From a checkpoint of a small mixture-of-experts model trained on Wikipedia.
Experts: 96 experts in each of 8 layers, 32 SwiGLU neurons an expert, a sigmoid router.
Training: a variant of Muon for the experts, 277M tokens, 4223 steps.
Below are experts of layer 6 (counted from 0) of a mixture-of-experts language model. Rows are named router (the router's row for the expert) and show model dimensions 0-127. Each number is 128 + 32 x the weight over its row's rms, rounded and kept within 0 to 255. Numbers have three digits each.
Before each expert's rows: "gets" lists some tokens that make up at least twice as much of what it gets as of all text. This comes from a sample of Wikipedia text that the model never trained on. Tokens count by the router's weight.

# expert 17
gets: "-", "'", "–", " \"", " and", "/"
router:135125116159146178143165128132090127087152139173128135109167176130115080102121120113173122179165134097093145153192097144180095111118136184169070171128125110133083183149118103109148084148160151125181110088103176164082154092113141099106115161112145117107121149118106031092147074125140162167131138140151160132192149125120169127147123073124138099150207150132085098184171077152176138066128

# expert 38
gets: "-", "\n", "|", "=", "\n\n", "  "
router:133117116155189129165141120104143183124054144150173137121139121173087112122172125087123195112166122113100109114149154152139108116116152124114094135161073097165126196155114127138063141198197179145112098083129166091060185100134142156142171150100149068116096186175133078161134142129134137148142131170065150132137135096132118151177111095112162103080167157090086116164157149175151139131172

# expert 92
gets: "=", " =", " |", "|", ";", ")"
router:113184102124207107143158098131160142135097144162140145095197100098146115140140150080154166144128156151110158206139170184167118127072166169122106114145071100138091169126099104105113077135203173119132111146166128168134140059127128107196167109119140073134121211105168084125159098129152072111132100132107111158126170140096109114125094112126118096141127136105113119221141116171168120102133

# expert 75
gets: " |", " (", ";", "|", " /", " –"
router:178172089118135111192176125131109152101082153151119150145158110093102069102100103111168132126165226113113188207118172153084113100076098136086100133118065065121115169126134118103090109131155096111147166137136188129154198145122083148201116135144125121112165125147088062139168096118146125123172110126157109147168141105139096120156103077180135120087126165166127121124128102113134168106087

# expert 3
gets: " 1", " (", " 2", " 3", " 18", " 4"
router:145153104127252129106186130115148140088135133105151131164125137085146078182102134120169136134172139101089125131135192146150133165118110171086102148160102139116069163172111078079121107167169122128139119145127150069086167141133144156163166132152152072126076129127107104133128073139188149091108140101129143137147093089154110156128123140125134129067164199131139100183165041141171155108165

# expert 19
gets: ".", "=", " =", "|", "\"", " ."
router:160096102097185140130138127134095127121088154163156149133125154105136098160134127063200211087194156115096173178152121149122143103094111165141094103136117080161099144201117140092115125172160152130174095173171125169120165106112150126182149134102135109127127145146146105110128081117209115118176135114119102189150146077112092107068111149118155101145138142061105139138168144205167123070143

# expert 37
gets: " |", "–", ".", ";", ",", " ("
router:159173116128170132144167079110110161138136123132208169156197109132135099104106130076130171076167192118108131174146108132110096107058109169161113101113079158162120135106101141138093127185185167146147125145180153141067229126124140134185114147135120087116113110157126064134104125143148136093170132088138087140179147161161136151167075109127147148123137138138064106174142115144136167071130

# expert 9
gets: "=", "\n\n", " =", " career", "See", "Personal"
router:126155139100182196118150137149134172095146179169122151175146167125117084111124174146131153146117131112112079180126133208105160109118126191120099138123102113179104198168112116142100069117178222195094103106174118159128186105120202110150139152122111082112108145168129107183152125134170100093119150110109103161132132090146109073123139101155154142140169195096106120154168100163127141120125

# expert 88
gets: " in", " on", " at", " In", " of", "In"
router:168168151155128117129153065065172131099160117121115124174156121133160094099117114103114151146170129092114100209191135178134142155104172210106098135199145131142098115142140176100124142143169125109156161141117185173113149108104119150208176175106190138097154205140130117149139106128187160146181117078132179097148167129168148120134131070156131114100145133108126095150080098133103145102152

# expert 15
gets: "|", "\n", " |", "-", "=", "  "
router:194116092092164146116161109124122177135158164152163131102141156155089046123169114083161143125178117073092086142160144170087090108078128171109098139143098114189079162190117131109144125134192125115171131113180178101102179098129177159178170111130141038114114150192108093153154089130136156097186142136120109164116135112105128085100093083090148098103139133111144144147144121161151142098135

# expert 57
gets: "%", "S", "A", "D", "L", "T"
router:113129128080201124212133099154105085113143145142153096120196119092153116098167155141076119127145106143114145197128107156129112159074167180169101144189067102157121136128140139113091114141170132110169167167161127155053190142103140135167157114110108076066097112175149143127153153140194157129125127134138087112148134125092177110135085118118109103162205148128157085154161119101152099091081

# expert 25
gets: " of", " in", " for", " by", " from", " to"
router:150153087190155146105141141128148129166121157131153081174176154119148126134129181145158135155177153087072105164112123177124106144067136189150129125186102130181158139196099111087156146146153178154136117115137152140153166030128137119179165129116116150109145175152090081145127117103227124158096095132089085128129149102152153113136078168128109119136162163140112117188096093160124180075114

# expert 79
gets: " |", "|", ";", "  ", ")", "\""
router:128132102142137185204118107145129147096122185118119168115137121091106073144107131088145208128165177114113199205144131202078105117088105194095099116123113108126100143120090117140126115146155130097182157176204171161134163136163090174155143130151147108118143141125163086130145125163136115099169121148126101146178193109076083072106109124164146102106151139103123155133142136186143170101081

# expert 64
gets: " that", " and", " to", " which", " had", " has"
router:134163168056171169168161112116130141110071145166170110137165170127147070158099126135167150150147128132090130126182148162100079166059158119125102133115108088144070172176086165112129083156153170152137095153184139094120145139157131174178146166116086107111126168173104139175162080094105116144156093122094106115097143153165129108163115070170126140134183156111122112123144071186135178076089

# expert 51
gets: " 1", " 0", " 2", " 3", " 4", "  "
router:183108105171196179088149122104126130159128132159082144156153102114157135130078131089131211115153127146098160142166162177164119135102155206145115092112114101136086116156110075127121115207215155106160141119125188097123181134137126178162133149139121067138077151139117109084153073157183098108144139125103102109182139068104145136154100096163157118119139143094127097153188113138153133077124

# expert 28
gets: " of", " in", " to", " for", " at", " by"
router:155149090145149138169126126071130162101145162116141138119179111145111115132126113107155194125132122098117101174134181160091159145128159176154101135135117108211122179188146135099083126180148240139159136122162154134123161104148109168160117165108088141095148181116119106097138103087180101118114145065089140138115152066129160141077129080087103145104205159096079093164123094121111158077137

# expert 87
gets: ":", " as", " |", "-", " by", " \""
router:149143143114156142166129149136134167065152133137187109144155139153145109133145141146134142144189147135087155174165175142114097085094105228108096127119090121098126088158088143104074100149177116117182137106217161096082186091113145173185159151146123112076139141168122098117143128112206178107166152107112136116163151114160118086085111116107105102147161139110136060133120081172108184130158

# expert 44
gets: "|", "\n", "  ", " 5", " 4", " 1"
router:118153087146177196147145141148120149142113179154093111108175100116150076114134151102096173106135110097087136140132117184085086134099160188124106154162107107152160165140123135089094126176170141128141125109153220100069163114123159163200158127088085056118070123169131128150142092164155143115139163078129158102161126095148097138113101088113125131131199152112135063197160109175122128098116

# expert 45
gets: " the", " on", " January", " of", " 18", " April"
router:138183118148208120161173129076139153118086152148110146150139143110090069160087090092130148135158144137099141109173177146117133110113149182123090117095083127146113159165137161137098130116174180152133166128147189133130177156169180161177128111110083136131115187159150064122163110093208154097123199119136095152147133129160139135146163149086140116141136141186146069161180134156113165082195

# expert 50
gets: ".", "L", "y", "e", "M", "S"
router:117154094122186154170137072137100074102095179162137144145191124117149068123157128134118136146124132118102135204143147193109099119102150160125114141143151146148154124118168136076094131131134128143157091186148154079097145145080185141163175110139088114102130105151145123168190174083149147091146141110140094174091154095115146163104054116081164102110174189084152057178140113145159140069104

# expert 89
gets: " of", " as", " with", " by", " for", " to"
router:144114176129153129132082128090173150077182152103164106161175111087113108192125099122134134164174135113110129124169111159107115086090129151133128169118119116171148167142088125149096093175148140154114149177181200111105145065107143150154136127090130124103146152181082096120113097088158116134141155068109108188172195057134103146081090065095114135087196164081086114160134076122132149129143

# expert 70
gets: ".", ":", ",", ";", " including", " with"
router:165109174118175163144149147110124156119128164144174165099158167125093104112114090090154154145196189114102122166122201129147179082107140189124104156108074136183125160149082117077050066149148147158168107142200158088147167066121137158188214163151150136119148136141113129146156129189194115127142138105126143126127151139139127120117097133127123053131148128117103104142150116114153113099167

# expert 23
gets: " the", " The", "The", " a", "the", " N"
router:145152119123181136131128113102095156122118156133118125128137136119083044144126147122165128110162131111081135134125096178144092133120140134146118127113084125126132134208122074089063102161156172143123150107154181125067148134096124139163172157106080076095137180211147094208197127109217161078151144096128126097195192147150099131129164102156173114159141154136135117147123114129138174082155

# expert 11
gets: " |", "  ", "–", " \"", " 2013", " 2019"
router:105154116139139186147152154123140166124111159155119090121199107126126090101137144106118163094123132071082122157142162150129122179097172182120101151113083107148161164124121129121075130162173161147114104112161184111089193131099145183221135140118124076110056141180109110172139117145174143143158134025131125100141171144161106097122118096112136131157145159114112064183131120177119141082185

# expert 21
gets: "s", "ation", "ion", "on", "es", "ment"
router:207134134110140131197136102162101170144134158138140136112141118128149127105134116081108141112130128105065144140141116111140087145071095150131116180115135111140082142134112135154020137190145198107117080126129143165150156151076103151161156172147092110094067149170146119126174093130156091051150113100108127136100125127182161157085064113172130102094172151128089100182166074156076105119114

# expert 5
gets: " in", " on", " from", " at", " of", " In"
router:131198133152175149161150121170114116076143114170126127131174157136119139153114127134146223151184135115107091146123155172073122161092138135124016123174063153160093196146124151132110140160175170131174150154150124160092176168119119141185200118175130137123121154120115150159137076127198111124117114127129123117136144120127097151094134099134090063108166162157111088175130117136097139145179

# expert 69
gets: " A", " C", " W", " U", " R", " S"
router:180131123157171131159160158111114102140148133152127105152150085075126120106156100106147096118187126068096145196161108166134112118129151145131115092138088124137097127121127112095099101176173153140168134129174129068080120155088095146225118124138080121079070158182140119180136110114208099133123094100152118131168197153127114164151071154140139122113181168143093077130132075178175087106151

# expert 62
gets: "n", "l", "t", "r", "i", "e"
router:121206074114129130150114144165153083108127134135110075136096137145135047141119174133166174115090183136080172171160115153139085111124131118143087129151125065134092110173150112111127105106153135159138081107129207100136148072162158113174187142139081095107131197130085114156153161134125111145080125095140158135148174141096181162125103108081167112131179145132183060144182072139147136142113

# expert 73
gets: "-", "i", "  ", "h", "n", "u"
router:126154091109172137114177078096131101086145135176109087118136148104081093091104160110104126121161134118068122135153119130138134112071114158180084147152127068132064165188110144062095093145163141153183098119147150119121152086126119110166162164153074095079177159152137080117123105156138132108175117107122127185186177146114182134157143089084129130119165137061089097188184126186112153115135

# expert 36
gets: ")", "\"", "%", "s", " which", "}"
router:102157094125150121169186112133136130121088190132122112129141122176148079134125090077138152147128163158040130165145116130105078152053129179137139177174108085137137134104061163113143139178162123120134092164138147126105169100095105124172204108153149072111088153147105127147152123174196142117116122071134102081088108093128144044094132109095112120118174155109139116139154090174193118101108

# expert 71
gets: "ing", "ed", "d", "al", " other", " two"
router:153127072122125165146147123092159100070099173144133122119176145116106081154095189097133152167159167071085138133138169189079091111131104180123126165126090149155068151138131091113078083115164201176159126093126177093153176139075175155150187140120115093097119156181099095102142124151136099116147148099076108153132143060130121166130134147151124083145155090133116094141144124169103092055111

# expert 86
gets: "  ", "\n", " out", " part", " man", " up"
router:116134098110104164167165099075135123118138105159102141121167131103078099107117101145130173119165128137111117184194152146133124107050106183130125110089098090140098146155111124138100123120174154110141075105130130108139150125122112148171148122104109111093084151144111053142186063203154122108163136123096111154179172127086157117070173096145121115085160175076132091146124023174123171080160

# expert 67
gets: "s", "es", "ers", " they", "rs", " people"
router:180117139129124127143164125161132142105189103139163148143132178170138138055135144140156163125164144088073151143097125144125070134070123137172094191134139121113118106160095166126088106130139164151121093196139219155154146161105175148208188143145133120097104190145115094120183112128142091102166130055066102141142122112153149108112101151167113138125132174107145102176165063122161092088141

# expert 39
gets: " |", ":", "|", ";", ",", " –"
router:155178092122158153157176159161147144100114128134182127116180165126105049160092117121186125137235163073066142180128176119109121128092123204139108141157131114144104162163126141108092127138160115129135147095185190095138144132126134176214167136122088090134147139178130045148176117124166167102153118098143143133101141144129098102149093107138099130089133150150117114134124083128162180131130

# expert 42
gets: ".", "\n\n", ",", "\n", " that", " where"
router:104148108112178174164127148125117134083121178140155146115137145111114107137130128085131172150154144094111129117147156129104095160137144162153073192148077070158127144136097152084077133113148203147137108149177162141106169131157110167156146133124099128072123166156137133152126065136209101157119160125140130122131175112125149084084125092126126130137128201112131130167213057190205091091192

# expert 46
gets: ",", " that", ";", " and", " where", " when"
router:117139080091208123159128129115114165117117156167148155122181171088119065086108107116135169132210179097089114108113147140115124149071133166113094138113115117139138130148055101130091142154161146103161069129158147103128186092135117107117164164154046116099157130188120058127078142136179088148101095151118147175126230144143115109113122107124132119090152138119142087147132151110168096141184

# expert 63
gets: " |", "|", ";", "-", ":", " -"
router:165122044143154140179158155154110135119118166123141146112200105136114072110156177137152134084169207100097166173114140140117117125087122211097124138093149122164091145154094119141095101175157127131163119095191178139126173137146128138181153128134092107083148176172096081183141122146146159124175110080119104131170172107142095108125083070149108121118167147138077080122103078181135163120127

# expert 68
gets: "|", "-", "=", "\n", " |", "\n "
router:137153092189180148145193139153124151137107151175151105114172137143097136167183115105124181126180132097128096149167137131109104178143137147154103147137106070172127129147084143068121128156164119146131106088143223123148223097116146146167151111162153090092141181170179105121169119118126191137185125112128115159169143126103104111104115083149145119128182107141129052135186078123104164088133

# expert 53
gets: "ing", "\"", "e", "al", "er", "y"
router:136190103150149113163126141149140113131109186143119108135162137151110092144079138077113171184111184145078157211144181156148084149128119150147144194178090161174114172158113062149107079151133166147112089113142139154110180144114139161161166148135161094096071117134091100111160160143127087145113115131090136162107167089150130110110081124124142103149209146149147117156193061116156102069109

# expert 55
gets: " and", " or", " to", ",", " but", " &"
router:144136162125243141102153097107128157064157192199133062150182133166109065144101141155125142146127124089079129143174159208075132154092120148147124119153146110171087111132095146132104103137153124142137085072186143123139186138159167084114132176094127106108149157108127074104134121124151173109147142123132090112170109149140102116102104075156173084110136144145089146092134091143142097066127

# expert 10
gets: " (", "(", "rib", " has", " not", " is"
router:176135131073169141140142117102120185108105158108152071124169123128125060144140102112208162125225191122132112144092144163129077155130156166121086156129112116143154168162103094084146083214176157129185101177144121122109188117144110160165125167150118132097055141153121098126187116182139132137167143134117103130137129117152109075157136133137102079104148192132115150162130117114095140117180

# expert 12
gets: " he", " The", " He", "The", " the", " it"
router:176156142080163178129147126114141180090154189172143103097128140112110113132147085109171180138140245047081151144116141177146151140126140139121103118124110082145110155177055131089088146146159152149121137159190152150082178120113142134142175105127075082119100192132131152133143097114142138157130155088128122088155179107133100109158151126162143086087121163117114082134148073175167159096135

# expert 76
gets: " \"", " Ad", " '", " int", " ph", " acc"
router:127145118124158141179163139077187182098108120152100103076120121119136118111154109132129142125199168068083109155188111139118115120073162161089112151122122145149138111179108114115064113164173145105139141113121162113096166089117158145142165187185135134032086154106121121128110076135153169076225131073154142174119150110113130097133116110145109103101142168141116151117163085179137144072179

# expert 48
gets: "–", "19", " 18", "18", " 17", "°"
router:151111148135239170158146122069100135090090175149149136141133163085102086120117154108126148084142138137106110130154156170168119143073127208131094142139139134110141224122105087075120110152174144121165156152149176101131204165136148129156145155150126128118081103117164106165142058109176115159176120073167099174159142097182130157133076101122119138112158141090118125173136096160165122129139

# expert 83
gets: " (", "\"", " \"", " al", " F", "'"
router:128140116126210120152126140149133117143122111166121121160148173088119099087168112145134140136152176091083135210153132128131109107130118142133135114185105116098130156119154125120126115162153138083159128142123150094100118090049098120213110114111117114064084141105103037166193102102145147135159081069126093160149117124098078118163106071132108107071196151130143133140146054148137141082198

# expert 72
gets: ".", "0", "–", "5", "1", "7"
router:167154113063180106134113106113127135110109161143170146139181108113130057138137131119116200093147169129099128199144156150148155143050105174133114115091121076159133135161144137087129129190188155140147125147190150101141230128089137079151135115111118096101068148146147047139126054141189179164144165118110139115115166106159135153125114098097142127135141108091124083150140122166120106100153

# expert 14
gets: " the", " in", " a", " this", " his", " their"
router:199186140099152149152157094092126166139117185183111129135122095149079079149098131097119126126168124063105122137142157158158154115126132142183085139106080147154158178102132070147091128211169170173136119117157133130103192129125118156130183132121115106155111129121137088158148076125213104083155129105044099126139198119174108090116160088142165146109160135132113087160145136168127135082146

# expert 94
gets: ")", "0", "1", "2", "3", "4"
router:136131075109162149160138087106101128130144193158128152133186106114154067121109148084134188160101141147119126206117130170111133155029077205117116146119128092178159141119102099103118132157181119147180088146198167094132176135099112157149173099145079077104081140164116136155125108159170160146118128086106119107152122105096162122057137083119115124156158118120101133187132071104150123127106

# expert 13
gets: "–", ".", "/", "-", "{", " "
router:119162097128195139171151100093118109138145116148177091076172130092117093091116088083128104142132157086112168192147139130117109111048143189155121174147163096162114141152118120126123145181164162136151116146167139116113232110085144124166133138151135115101119111162107063144144063134180162078122117094175101193183146163176094152154082138099166113139151122133136145125180109190120141100116

# expert 81
gets: "ed", "d", "ing", " used", " known", " him"
router:130101132113143140184157166105120134089107169129152120124141124161151096143095114115155170122167124121113168147106118208116104145053164135163098142117069182137035161223095095138118112183160130098178152131200135139105164132174123120165152156121147098091085116214089118117125075172144123147146105096051126129110141145116148159079126132130154102130166177102121119142142091171103123144154

# expert 60
gets: " was", " is", " were", " are", " be", " also"
router:087132145149169158148143098130175126115140191152134092143159172185143054123127151162141181131198185157096165103164149156121092178075115164141101136130128087160105185154118106074108145147183143115118136150161123166143206134133138116167131120174096055105132168108157128167171116125152138139102108114086160097131127176118109171148170107135121133053134192101095087175126071122138165114111

# expert 59
gets: "\n", "\n\n", ".", " \"", "|", " p"
router:168136105114175158146177117136125141107161093167131167151130123135121102106116107085151169139155128118043150143121139188104088144089151171134100153132135116118133163140114128107093077190139179161149079166151165107116195115110158134200155135148127121051078145120149125132128086113146143113216182071098068174164199130117114133122122109130100119160203164174145121126136076117112118088160

# expert 66
gets: "e", "a", "i", "o", "u", "y"
router:131166084101169121150089119163121098124109134115142094094144159112116123120126160118197171111104152160099124174137127154173131141141091138143090129172150082156049148138122107127073077116154135135184131181146170111120153163155151123164216155097146070116145101114084124146164167118172148173127139138087156178134140134113201098134128115093080139118175215161185118149178060112165112137095

# expert 56
gets: ",", " his", "s", "'", " and", " their"
router:133121111107169107154126140121119146124134130189133176122131183089125058059102091133164202156196185069060111131150182144084140159058156161105088120130106122142141128148086135093098102169157129089130112143177132124136159107128154106149189180145077111106151131191084096148111151101143122122115093143121117169127178123137114094123122107083133061117178123149137056149154155107179095127152

# expert 95
gets: " to", " was", " is", " were", " be", " are"
router:107134140155172143180110127112154155122112167184171140165181175172180075122111125162162128126169165121116151101151191165122086153094111157157061119157116098138095151170114147055121142184151146121128145146165136133110157138081122149198142167139123062130125181125161154172136140171136087109134096099113114158154119109122110150150147051128130138131138109067137109154098084098093215064093

# expert 31
gets: "=", "\n\n", "f", "p", " f", "|"
router:160089108136191118146170104103138136099116145141163169105166158131067112133163126093176164101155185147117084142128077141146113097119163133089102175135115147175093138171140096097097125201160163194107111106147159120106199092131145133182137151183126108039105166205120123096143104129173135159130142098107076136126142082089100099177145074129130129112152141092122108184154094145172115098160

# expert 40
gets: ":", "=", "\n\n", "-", " by", " of"
router:135187111152181162127148123108160135108073189183149093101159121149091129146113188098122110153167140140108123182156187133172147102113119171163127152147112108130136150166125121111092159186170161166143093122192192115086149077080125156182117139102098096070143208099140088162139080142177118141150097095110105132141169108115118109124110140140107048115139180106115122177112114116187155106172

# expert 30
gets: " the", " a", " The", " his", " an", "The"
router:175110117085170143120187182135161176130098178177124136146113176124098073150139129144149176109143143076036149126140124156106120102090150117142137144107085115129158164162136089092073131169126176094105139158152143120104148137095175121138205201123094067109130171206079126162143101119164144103175113077144145133129175118090117100146128131099175064151161121124094086149152098127129128086117

# expert 20
gets: ",", " and", " (", "'", " was", " –"
router:111151081119242101143158118101142110087147153160153104180173142116104027160126127140172149145138151094040128138133127149116087146109121177124059094164137139119109176121130143097128165114172103113149069156165131118125157072096138122164161168126110107053165141158117053144117151126127166155118096121104139164149134117134077103124077122133133080080185159124153094131147115095141148104139

# expert 93
gets: "-", "\n", "=", "\n\n", "″", "′"
router:126139160116166167163138122093150150137073161132165152113126186169088119111143155098147149120187110131099100147129135165133111128048121152135085126138065093118105211197087130104104105176185175168131094103144147119100135078164121174122158185134114063125064171150114103143112119140168106169159115108091115125132116069137086152171117115153155121085129173139080097191152129190131099122164

# expert 7
gets: " a", " an", " co", " un", " mo", " h"
router:141146136085189128153164150082170167069133163173143116109151127086143141100143177088132137064183174131066136142144184167122103136113096153136136178121117111127082161124136078092112147142194167107119158141148164159118143102096137106125113117149109085138148168161176099113137099104158118153192124096098168148148161116104077137121147120143151060110200136147088140208122053160163179101151

# expert 54
gets: "a", "e", "n", "i", "s", "o"
router:169130080140142090184071164142130097113107137149136136162149194106112083136125162146186184109102167129081152161145135133177105161123075136135081112161103106165105171145113138127119044122178128154119134190183155072107124124135135121152121144082123060109085110106080082170175143136158152189127139077106152159104149159100137091092102118131098124149131163149178111129187046127163143159128

# expert 1
gets: "S", "M", "F", "C", "D", "A"
router:173139126107170086162185191100136158110142163143137091102220127119123106120136109083099129095164165072100115200148124163152135121100172169144085175150117113170119163142105118104088073174158165137176160111155128174097170091104103154165147176121093086078073149174147123122106070090144126140141137117117139072192132130077100087163129098148140091137166147150101099159113088155134115090134

# expert 61
gets: "-", " to", " res", " inter", " re", " un"
router:201114140110142158114143124127135200037080114135132106137139157127089121160177134084163177110142176155094162177106163147116109139091142169140083110136155092155120163177132097078124108136203139131138152120161110121072147174099112142175156135142138111051080161110150088108170107102139135166121177129129125162156096151101101126091127089089090108081162137158097162186137126190112160074166

# expert 32
gets: " 0", " 1", " 2", "  ", " 3", " 4"
router:162110109170173161108169159055149141119138105153152141141187135131163085176104158118150153073131118084087139172154147170113127164091145185129139129110117120113097131143104086140091102180213138104156126121139145103120194149067081170209151138124092081121062134132083091151133086180175124115124127078133107104186149135153161145107109110115089085114176116129104125126178103131181180126123

# expert 29
gets: "\n", "\n\n", ".", "\n ", "  ", "Source"
router:139154115070177166126118094123145090129152125152120138099112126106106120113131105096122187129162165072103140153146123177077101137102117195093107129131078088152126174133084127076104128171140188167139118102161141101150187098148128133214136123107164086101120139148165112154129084106161145108182157139110139152155184135104130106124114042172101096148197171088127106171185069121185121085146